Experts of a small language model: 159M parameters.
Below are experts of layer 10 (counted from 0) of a mixture-of-experts language model. Rows are named router (the router's row for the expert), up (a neuron's input weights, with its number), down (a neuron's output weights, with its number) and show model dimensions 288-319. Each number is 500 + 25 x the weight over its row's rms, rounded and kept within 0 to 999. Numbers have three digits each.
Before each expert's rows: a language model's description of what the expert responds to; "comes after" lists some tokens at least twice as common just before its tokens as in all text. This comes from a sample of Wikipedia text that the model never trained on. Tokens count by the router's weight.

# expert 6
What it handles: Capitalized word starts. Opening pieces of capitalized or proper-name words and attributive adjectives before nouns, such as Col(ony), Pol, Great, healthy.
comes after: "the ", "The ", "-", "°", "during ", "s "
router:487451481500543501461486505472488543532515539515528484450484514543487508512469445530522461497483
up0:489481488557543485466510530475495477494510540451487518473485509429472474494486489485481487487474
down0:504498473508536544480554481509488499519527496509500498469463503454450470485511464532503488497472
up1:527452512543480523512488484510464500489468526477471509549513456527500467476478481500512535467483
down1:463496501485493521513512510485452518459457497496477489478509496525552502485519510499491510514538
up2:487511500501529499490490487474506456473490493461491476505506518509441497524518519485510521520512
down2:522519563501496503519546518464500485453534520459475530494503508513497561512483502508464453508493
up3:502473497496484506496445484488498527483452527563500490478510467524517527519458477497505440502482
down3:504519477501474445506546499516526457505529518529512509507509480500477489488457469487538478500465
up4:472536499502475513529487521514515455463473522509505469514517507490521480525502524510548499507525
down4:527528519502507518509496521487508546545491518473509549479484491485495520513534491502509510518506
up5:506490515519488524446506514462474504519478490534505563520441542532508495514522499516520524493453
down5:498522494519529505520498471488524454523478477471506545483486544477533507497504504516522487515447
up6:495518528545506500523509521462475510444505547523524509514520530502461482478474476466503410475478
down6:533514498461440536488550511450519496451484506488523523521492509457468478505475499500485452484477
up7:565455476536497516500511499529471502466493505481456533510536492553484510498476489526493524499474
down7:423441529463475513515481463505502472525474526496457532474475498496467491517500534488473500504513
up8:539511464480512463467488472457514474493512550529485511455486477482524479509490470485535498533485
down8:484524503487492530482539508529481502505553509517501511470491509511497485491507464449518494514510
up9:514507431520525494486468508500466481537502496527522508482457522460512481458517497503541512483472
down9:502503506501513506497496498485524448473549504518512517473468493489517509497493560500513482521494
up10:510433508556533491481545479500521492542479503472512515455517538544544532511473493476511480512476
down10:464494507505530500482526466524490463483476511431491535479501460492466521501539523487504527514485
up11:531462530521503476520489525503495511544486484485501468479526503569487470511468493517486503513483
down11:507496485501475468503508514481533545518473508502518521533524490481482562524531511497551484498479
up12:485488567502516453459503513508522506525448510511488465458514535518503490506524495492463534518491
down12:457471474519502502509517490456474524484492454501474515544506494497522518479460463495514506532508
up13:497520489527434473502488473520509500503470509521469457514480506525511562502528505499506493474522
down13:496563520497525457525503497451497496526531533504476541516484503517531550525487518499514494469504
up14:516491445579499488501534485515520532516527505526490521453479484547530492491484493507453500530461
down14:502489506516529475493502506509472518431467558514480513521509483488504553501491507489493486522499
up15:477506508478489506495505528483514509492521523508512508538516518483498471486480490541501523525453
down15:470522512523496544490522528500550510481472465484496500551489516496521493530509459502516495534487
up16:486467522522511521482494472476506490517528435507495460518477519488505462556481471511486463472540
down16:542517494509514498515538507502513506544500496501472461484523519488522474463491531490488527502503
up17:502528480528508515489526468488531494519534474514482505518509498475457468502505466516494492475470
down17:482540550542506507516509479508514531484493462554501502506538519482493555526497495485493502526546
up18:497465517501471508531485495517491561465486496491475503543460479534504506505505492472471478533557
down18:502515542491453490548475482503508491503498525498549498472521493531497477516472496481523497481488
up19:499509525459513519515410533515537526500542483510488498460544522468510501521527459533521454486491
down19:541514502481482494526507495538534514489490468529496514485494486507556481510483467463465584525456
up20:490490466503492495533485491485488516495494543543467480487479514550483464501490509524523463537498
down20:506497482449426513502551478488522526515493543469513492485458530469470486481470536489497547506479
up21:488493530524489502452471469471488527435473528508544536503504493536498473541493473469504499530490
down21:520533502492510469493501551480453493463488513492507474497490505510506502499494491474527476533467
up22:472476494480536557463513500486505497514494498539483505495470513497510529488504482553524431512536
down22:536476481475531484500457486443489509473496457491497510511479490498523515518470548514539536530509
up23:506507498478491482504489492471524531506543574471500514463537476528531494516502482521489497492489
down23:543500449491513487496487472523503506478543489495483522496503500509508532517514531512506461498538
up24:517473448462462491461516454486489520576523521542501546444484542543533492497469459497529504475479
down24:509494517479478477498489495479509503518460466490487506490487506468487538451514460458494563523513
up25:493496489489504467474528493522502503501529525524453473498519500448520456500451500494473467493471
down25:516471529545475535511481456479508539537503505479498506469439513536489481504501513534500500494490
up26:457464475500549487478495477475509513516505520541507477538499472479468552539499466500537482506472
down26:545494481552460476516475477528493498487509500450523511486486462497521498480491490501503449529468
up27:498494460483517524508523521501488557494465520487530492483494505476482506500511465468527539514539
down27:521491517511463500498530543531516482506504466503498504508487523493494500522510505527482511528491
up28:477471482463501470511487516508474487512500455455492505492464487497542514449511478536526469521487
down28:474518493536485478477519533490442479505541483504486482509482481497458519477484545502504511503508
up29:534488518503502497495546529499509488510509464470515515431514522496520488488465474497536495519494
down29:474505490489520497481497516507506510504511496524539548516503528491529500508484506467505557503505
up30:487537519528548474470508457480504511471485468476522485489471531509513487493463546530505516519509
down30:505524555553492456477500531513474494549510522510454499516498479508519499520530498503496500505473
up31:490467483524512466497508513479492535509477538499542509505505550506507515520484479499512518513472
down31:456492514495535501506504508517490519480463496480497505495446460488507503480533496534508504490501
up32:485484511532467557525472519538486504499459518536502479469518531494484489547478515494502486521530
down32:503536542499457490530532535493474504517506493492523518514501500479507488466479470541514496485531
up33:522455490456490494505489507451490506467525496498488519482489509551525451474507491509475528465498
down33:505506508551485500515488530477479454549465513507532513483487493476469518483491514470511498510543
up34:506529540527497497523498490522481486499538502518495491484494526488485503505525486495498515513466
down34:488552539526504478491534510477486475488511438499510485489470542512509499490521462470523499504470
up35:466502457495530488469538527482470552515497526518505504482517488522538503529493524492567489491508
down35:496488452464508501523489479517476486477477516453530475486538481531481498505525497509521522455502
up36:499549509520510528532473492518509502492529520461527529561520488495526502510552488513488517498522
down36:494527516473496519503523517475478443472482531482513514489496518475545495468520488491515516506517
up37:513475514505541464466504516504466496506467472455481524520499486483501479566475523519480490493479
down37:498449502505490468551449528509486544506496459508484521481510485520467504474515488535478504509512
up38:503513493499503525534469517518450510513513475493501469477465475501488526517537496536502538498510
down38:508505527515519511513493518468535503538471500517523484509503525459464519525491482544525494488509
up39:526465503484513507504477481456474519533510503493477498483510536494502459504503501514524452476472
down39:520493457505526475500487507493523512483518540492510496515489495527471484496515484471489488534468
up40:472481463512513506474419511478550451501483478535498500473518520488509505496475525513471517486508
down40:485521510490485495541534497505482508549481513486502511517475518517522494533502520536481496521476
up41:477525527513491519493501504476494473480496500496492514501463479506489501530510499452508489518522
down41:434566491508497548522517494535494442499480474506510509512510483496518512503512500527506565461499
up42:530532472459515517512470515505512495508481483489532495495475529467444541524555470516532480505506
down42:501539500505495497527494516483491490520511537500511516497512506496491441474444469461460497489481
up43:489505495507493503455550532539480526533480503493474479543536519483499529509502496568523549485473
down43:539513521460512511486462504432510509492543460461516517537485539495519497467476506523532481507475
up44:481490533459482497533462459495500502498469487515504504508569479496501505486520504529486530472576
down44:512505494453492464507485531512541470518539478553445485464507504450448506497458517507512465498503
up45:482464505465528532443537499512449510518514485536489480454558524546502515473486506480464490444459
down45:556535473537526500502455507515467517516518476524524561568490475487461473493496496509511497525514
up46:472490496453523485504531535540468506515505499514569543488482530511530491478499501540504497478532
down46:475515505486525513491506514562487441524516464505510447506504505474507474517508478487521525478482
up47:472499502502528459464477514483507540506492449482507529512514503510519493519510503462482452486495
down47:551503472496501470526483522520488476475526508501507507497511440489498476465471454510514534495495

# expert 55
What it handles: Infobox field values. Field labels and the first value after colons in infobox lists, such as Coordinates, Born, Starring, and degree numbers like 41° after Coordinates.
comes after: "- ", "\n", ": ", "N ", "; ", "• "
router:522469440489527537520537514482504509508525458490477473513503526467488470497483475553533496444477
up0:496495512503509497572497534500469458490525491512486446497491510490525466511529503506490442528528
down0:535526502489498550567518518522505521516509472510527502468496490481537495467502489451478510505513
up1:543483515497514513508503510479498495544476497443453511473493526492504498472549466458507547504518
down1:478492549484445515528512478511492470487490471508505502478533451524511489504507511523481449502450
up2:509491504503485477474526548492501472544510498515523518515481512497501477490505483481492491474519
down2:522550494484504501487503467521506535488556487484488488465507478507502499522534499506546487528510
up3:500524491505502478483500480512504498432466454533487502484455529550500521517499490529513526495486
down3:510476493493488468487502496497522530503506485446569476513467512520520514500488506484459503533479
up4:489482510514518466483512509442535502456494507483535514508499451495506495503486476497511495460520
down4:464469541469485484484488496488505516513479474467506512524477504501477548490468523530477524518472
up5:510473511520493524449518505493477462497542489500503487528490503514452482518499492529509498498470
down5:526422507493502535481479502505488445497501493511469512513522530516528482486470486472537492466510
up6:510487484547538474513531464475485451512490464538476467480507486478488503525457550526491560519514
down6:521479512514538481523552499464527519494497501494470497496520510467490522499498492522529496523493
up7:517473486486461498489514493530479495489535467513496494577506511471472500532507472522508493508493
down7:521510476522511492548445531507520496499510480509520520489503497489454498517495489534497479455494
up8:489478459519498471527510485466496437510541485511508514516478522459481525500500542500507488487523
down8:475548513488526497560501542508486510489516502535526501510459498520488440502492493484500511481510
up9:481469473503519476500547522480540541505521537491556510509485492491484512514469495451532517511501
down9:417496524480541496490502505504493528469463507528475440464509444509493503513498509495481483486467
up10:476514474502473468475471512538548535519481478503514493510492484507512507510536502512505519504539
down10:504545508477514514489498521489487477496447489454502489482508529479477528530504504480471502506516
up11:473493473462522507511483492497515490529549500490488515469491550457536456500515510530498546533481
down11:438477466504507453499486540532496517509542519499502488502507476469520453479499493487497492471491
up12:519522523515490472470521496495545485545508477524452535513492465473482504483509509524498488475497
down12:516486494504534517470540510531477491499505466534508480509497480506486531526477499459494480517440
up13:452477476474520516496504473468468501489487519536471480457488506468500484495496498463534509506522
down13:528502539543524449478509524537483499510552506515529505505480484495488475487481494521519525541505
up14:484482489471486496463534480508522504481545447508512493471485527491477554514539491483469516486547
down14:515564492496543491474515520478489507517506463508473497500495511521473503526536482492491473545479
up15:520491488468519526522529508492475565508489552509540483515481540456495564531509484513521489503501
down15:526474499537520487489491518506509539496492535449534464491497505473495532483524473523510492508523
up16:536513516484461537472505501491523536466501464489511517490536509516518488504504469503492509482488
down16:481497505529527539516525497538576492520497516503492532545510464479514502509486511504486516504508
up17:517474517491502487462491512464524512531516474502510461510525480499432451423482484514540501484467
down17:526501493525452499493509522499513509458524544457507460502503491516519508482485511485469485488492
up18:496462523470512500485505492540532439524534494502508515548502488489505482513480513551523509474542
down18:508536493529494474513451478481513512495520532534478515485506494538517491493510467540509507543455
up19:473519506494522458461509497497439472515498465505488511512471540482530513486503489497491492476490
down19:507472454487442471511458488489495461513498556541562514499497481470504496518519449479483452503529
up20:523546504465517511492519470502529448550523461522486464528467488477505462471475487496537553517511
down20:521523505557513490508481490435542471510478474500491511468492488495515457493507513501509505495529
up21:504500498545543480509541476487516489502521513546523530481556487469517495546484491525532491463491
down21:499547529490521544472559510505533503540510499500466509486455530561538501496518446537513531471516
up22:456498489489477495509550493556504540464512515478489502455497542481461501502504469473481475476460
down22:494481499512502524503485526440489511504498482498497511508520493484478444478483543508471447552460
up23:504497482482531489552509479509484519498521467493522575520488500504501513508518501511523446518496
down23:498546494501521487483475538478484499508490524513493522435476453562527504478513530503517508538483
up24:485510478482521522502497529501486526471471482457511489508520490525514525479469538483490494476519
down24:510525497487479517480508516469509507500483492470484527506505521487501475466490514541497486497488
up25:482480519507520508470507529537495569515461528454501488500465541471476532530533491500493511495531
down25:524514487465506536487501468503501515491514476497496499486481529518480523483464535506471502452477
up26:504490466486464528535515500500452470470497510495488526505486531513516534472493544486530525513508
down26:491529490492450475515478458491501466468511508512525535513468535448517453475469535493514490466491
up27:487467484468507489504500495500516478511509502491476491483491543474473485517491529541457483497488
down27:488530522508553462494505495524503591478464528531436483501505514558530511488532487501525505537485
up28:512501506511548479517507534531523523534503515504520537480492515505542499491509511532470519527545
down28:486501495518484505501523565477504492512487478500485475451447492459528477515540491479517525476491
up29:492471489491490536470469537499524495503504498516511484495540520485539474501509507536498515498446
down29:471456530520499455483506495547500441470491527496501509513505508510512544469487522520516510517479
up30:527508504548466555523515497487477499481469496506481489517480516506505482486521530511521498496523
down30:481494466518495530518532502514519556473478522485512532500464482497497441486519517472451450497521
up31:474500513534485502504519491511487506526495520469512498536512485489524491510488490525507487555477
down31:529518504511441536465522504489536486542493530543522470512521510435560501505499488486472484496542
up32:476510527465526522484495472531477497486502490494491545551512540466471500468469471479485471484474
down32:508514501525435509470475498453496479507470490529514505489507496493468546493515492505506510501490
up33:520503493531450502534529451499492510510488473535502530479489485504554525447529536508479468508498
down33:467507487491521507506515503467492490488494488524520552493454516507525487522510505498478491481465
up34:483469498501460469482512519517519529531507504521491472500537513512513503508470481488519510496485
down34:488494476482472544491485545512452472505495487512537482560475490454482495505487518501530503483534
up35:495499457427514543524500528549470522501475496498506496520488529504507491498505546526493527502520
down35:515528549501511493485511502517494543501520476565526471468541505498495479485492509520474486536519
up36:532512496503520486529549516538516490483486487451470526480543504465541469510493514503517483470467
down36:502519459493477526511513471496540500528503498506468498477463530544495535475485457482513475488512
up37:528476468476497479479500501484495476554525475501468548523498509485515477556512468530527494496494
down37:518500479487538504486521507504503511502519458540554501496468497483525499462436509485475482476510
up38:498490490510483483482500529523540557493532506513516467518490529491471486513512505496505518484493
down38:479501515514491493507503547512458502462510485523515445545516525480516442522494496466532521546480
up39:499479494524486491433523489565457517488497477499555484477536459470459466520518455515520441509472
down39:458536491438490532508484502517503510509505529482527533531515490521505526499512501520499524540479
up40:492506477515536486499511462479537512498537521499508565504487524488499461510490494496530471486457
down40:498518508510487488494517469484494520507503476549554479546489487503497506503485484483505504468548
up41:458489482527508480532499480508511507541480524526512521519507496524548463470517466541501505486462
down41:497544562508539504522477492454485501492494479498486499481492531535473532487499552505542516578503
up42:512494476521502499538472514509507508476513535492483517546502465514481499448543527501506519475512
down42:518502493490466501456539514505514518492532488508457550478516532505492519530510518509510476499548
up43:519487482441510512509457476450506507514536512524492482513503490515523501492510461465525512482544
down43:511471487523513502504487494485469491491476448497512488544480492514485496453437493506472481485517
up44:481485504512517514507473458480468530523497519492530507476488486509498487497470483489474470505482
down44:531482503517501497486523459508442494468511527449492478454519470470474476508466484524471511486446
up45:517479458535499456541487482467495500492489497530486465491453442494520463502520534499513486492491
down45:521527515513478448472487552530509496479490495482488459473488510485526512523491471469495519491487
up46:476491478485477512564476485557482546498492490487443473513495514521506485538509509484494493537463
down46:466531500493512500499443529483523517473473462522494443509498480494461531541470480484484532501501
up47:539489471465521488467425482484496521520521528501485472490532485497526464472447514525512539485502
down47:529511547543511509521495496522492513501481496472488474520467495455512488499496524512498502513524

# expert 50
What it handles: Word-initial stems. Opening fragments of longer words and proper names, such as dis, inter, Tri(assic), amp(hipods), Mamm(alia), Co.
comes after: "the ", "The ", "and ", ": ", "\"", "s "
router:489491502485490545488510537467490523431473490488503504499530498511492511487473456544478479500507
up0:506497534504517520512500476527467469507489552533510513537484539479484470472499495502506527477521
down0:443494513532500514518528486451498507496506482482528488484488495478492522473465482503491520504510
up1:498512555581536533522558507464508524494509478475514519496529545525508515505468525523546510490508
down1:487484468523496519510548474546506464486523487502458530471495539532454515500482543522460479534496
up2:498490448533479508508528471489528479511528527498508488504501506481507522491507508531472523501511
down2:508488481499470480508502499546509451489510500482470490474449518481501547513538446515503482516502
up3:530512502498527488523520511473510471473493515564557475496461493525526466469492486513492460478520
down3:508521485538456490506513510543483514500532524516457485484497503474518460489527482518508518473524
up4:541531481526472514478510565480494552468485500524460498469536496445498489510490538475513468544501
down4:495538474475489508468546516496505569502515514544487511474534487513483500494475469484520489490517
up5:480485493557462533481503511467488526463467481507481492503486483474465482501485529499497481487484
down5:522495524448489517506549509511501509508477499520489512512545482505480492527458506532527509504493
up6:432487512480466542490515491475504532483499468484481501458479495482512497494464453461470506486448
down6:513493534529495500496500479497518498527471448457493521556478525482463523548554469487537481517491
up7:448537523488499521479459474527505467519484528507492508503537468489497518506469503531541477511507
down7:503518517475526529466485484504501531490503509525465490475518523505553479510485469516502490487527
up8:553515495479479495477506490492471535486480545496490506454545477556519498508536540516488522450580
down8:502546505480532489527523474524541539473505485530520500509504509504526479475521481528471530487492
up9:482498537493531488480503483481501504522513461505479490527518475524482478468535498472543472491506
down9:476492468524518480513528496458514462531514513512491522504530494488511512513476515497499457464500
up10:511508497513498493490428477530504483487455504495509466471504509493509490525498486534449497524548
down10:509534459501495496502515483518520480498501512506514518464458493532495492542470499523504531532510
up11:491497507528506505547477476471515500506504468488453496472520512523551469526507484523507480468553
down11:521488522487531507479535468490539524474439491537550499520494498527500458468486549529475467529478
up12:463513509495464459480510515496533502458496509494541507511543527516489511504475517521514461457473
down12:493493500491462487533501491507527463512517530460471536521484501495489495448481524510516481488507
up13:467531540517520504495533515545498515486486421494542536565561516540516495480486496520478499439448
down13:509487463485508483517559497491552486502476516536523496505497474533534470472500485535505511476527
up14:497514506482499554534540515525504496488534470503531522539562517520515499516484525492446507490508
down14:463497495467529528487517534508527455477503459540520481507475460494509563539500542525480495507436
up15:493483500498534515491437513512447498523493511511499523524511516490451460481498527498488497505510
down15:503462495495467513534510496547510482469478496505492496530478457507491521492533504524498548522566
up16:517501504511466519471456519544521511453474492513509480513476504469493490544515494508494496497513
down16:489503493534495532487491513486539527492526465493484511509479518536463473489489496502497498478495
up17:535518544466527532482547555519510520514521502492521491460551474566574492485513485529486510502490
down17:523489532491519485512502498526481521487485550484497493435499520479503510459530516478525473521549
up18:540494523518493479534493516571463512528478535546512543529490490487497512502483474474481508479523
down18:480458475508537446491518518562467496473470524528495490518422522525475506523496466455509512524555
up19:500507525466479480540509492546491527463551512526468499500486528455462517490512503503497495490518
down19:512511523413461499505527500513452496461520567483491508487504525493535492482546523498500504455522
up20:468539503484472500537516542465469529466497522460518536453462485511484526506500452505467538520499
down20:481526462491464492529468482511526479497482482519502530533492511520523484489486414494501498493477
up21:456544478484475480483493479519468492461517490480490495490468486462478549511493510500506467484501
down21:509465476534530496492545496454467550520530528509466530510495488505474507504526536508528457494499
up22:540461471515479526511499496521455518480497520537459452482526520542544482521521560543530525441580
down22:504475501490506488512543528496482489477544506503506476473465482491499518501491494505489469489455
up23:553490541509501513509498494527514507497480490524512545502500481493500513458482489508437504458468
down23:488484483486467504535502513511490486476533544497461533506518510523468536524537542488500518526474
up24:495538508486479499510509540501502477498509514549563480524482515518548468493473500503492531491513
down24:473473514489515468494516481472456493504547503495461522501516527524523461534489517533504502493530
up25:475471455532476516475468493473499501528513494492477481474507503498451494501455467502518479496488
down25:477548486545514509457502510469526520508517454507479482475496481483523515593484457468513492553500
up26:524487472482488505544529503503463557517499488495480465465514485457506479502584490472471553491524
down26:500465524497508498539527480477462526461505511472509532521481462482509537527521499509543527517480
up27:476451502504523537471524529521508486488512494503529517488504542513524501494514452490501473495517
down27:477493486509497480479501465496522478475533499535527493486457525500478467474541507489515474496466
up28:505500503470524507483518503492536507465460452504509499480554505525481483460482496504523495477472
down28:519474453464507458446512496505501479491522499530472480491432494481544475490482505547503531517487
up29:499521489480509497462508466483470523499488481485512536526430512515465556483535527508502537523508
down29:483484477509530448545500447542474526518513499529494503493544486509517533509460483519469431507511
up30:506473476489494499494502506472480491459473462486515508472481513534480498499450497489521481506534
down30:498459495547501531531502512473512494496488517524479469567481474484492505544464511493531494519517
up31:499514512509488489499449511561505440480509491506481475474531517546470455513473475528496492546469
down31:556502496527517520506515502492520442481504515551506524559517498487534501464518509508485502479521
up32:543480489469477500513481526507528502556453496516482454507490499470493505497531510452575519515516
down32:479511501491527493493549509478483500511512512497523495471518493504508519528488483493543485534525
up33:481496499501522489459521491508480527464502484533477492483494501521502486549489497496466461534475
down33:458485462497527500498508474492539476478523499481508477534479509504534509512515508506544445538523
up34:492487483502476510510480527460525470487438511501534505507467486473518496545472478505519497491551
down34:489508490481497485518486512506500502466475448510539495468517498510492498496481494528526507447514
up35:506516508522470521542495512443482466508474504502494499515530474513506473494462496476477475539493
down35:504525492521481483536484528540506505501454510456550502524450535530541513511514498507499558497532
up36:527504513528453487501497486520477448524514518526450517517545480487496520538495485516488497469506
down36:466467470490486498466519517486526509528476501509487513491471506507492499508473521520477487507472
up37:495522506497490480482435506478477522500457525515495548497516531517541509522518488498502463465514
down37:488519478565503478499468515482550501534465528490482509518489506503510488504521508495498531484478
up38:530510528477461466472516515485515502530494495529516504502547477477487523468538492524504495477551
down38:492534511511476489488532505479504488508481497482443484496411483526548491526501455499524490489506
up39:485482493484526511524507523508493526447452538471531500524476485457490503494482485505482517504507
down39:509483514485533478520510502498513522501530459482510534509514501535491524503519514519494527497455
up40:480522491506478507474505542527500495499515495477529491536511512528503533494521485494495513499504
down40:457527511561513479514523497514531489469520511521481517541524484526507467461542490549473481530513
up41:522521558545457480527499486514498498469495524541504479515515420478465505507478484520546483492531
down41:510486540463460536506493484523511490522504472473522491522527474488513486487528524479500510520493
up42:476523534514514470499510522536511486473467485551481523490509479488522484467466443553492560493498
down42:517459517513484525518507558484531504498511519497427533560556496462498575477512516492452533489508
up43:491550501464489530518481491474510483476488475488542560494496512511529525492507482499528469451511
down43:489528471509454516501532465503524510472495529500491475525491524539502520498475550478539504495505
up44:534478503479478490478470437558491476538467523500474547482520552508528540516480495518499500515506
down44:504482475481501475538558526550496497484529534488457504476475502485510527531515484538504538472529
up45:506489538499485515536525524445502504515489480453476523504511506535498477511508492544469429473489
down45:471509505527516498498508494478482465529524474499483524468490506497514444521526519521500460500522
up46:500474482519527497544458475459455514514486493517517561476490573533502515497496475504478461490501
down46:517498498494518475499529457487497493521516510477526499500511473532463519488537503473518506488480
up47:498493505513468521484513516540470502486484524470533500495462480504463487518437477546535530489528
down47:507467511517498533528519490466528536520470523494492522548498496470506506535497478500510517486506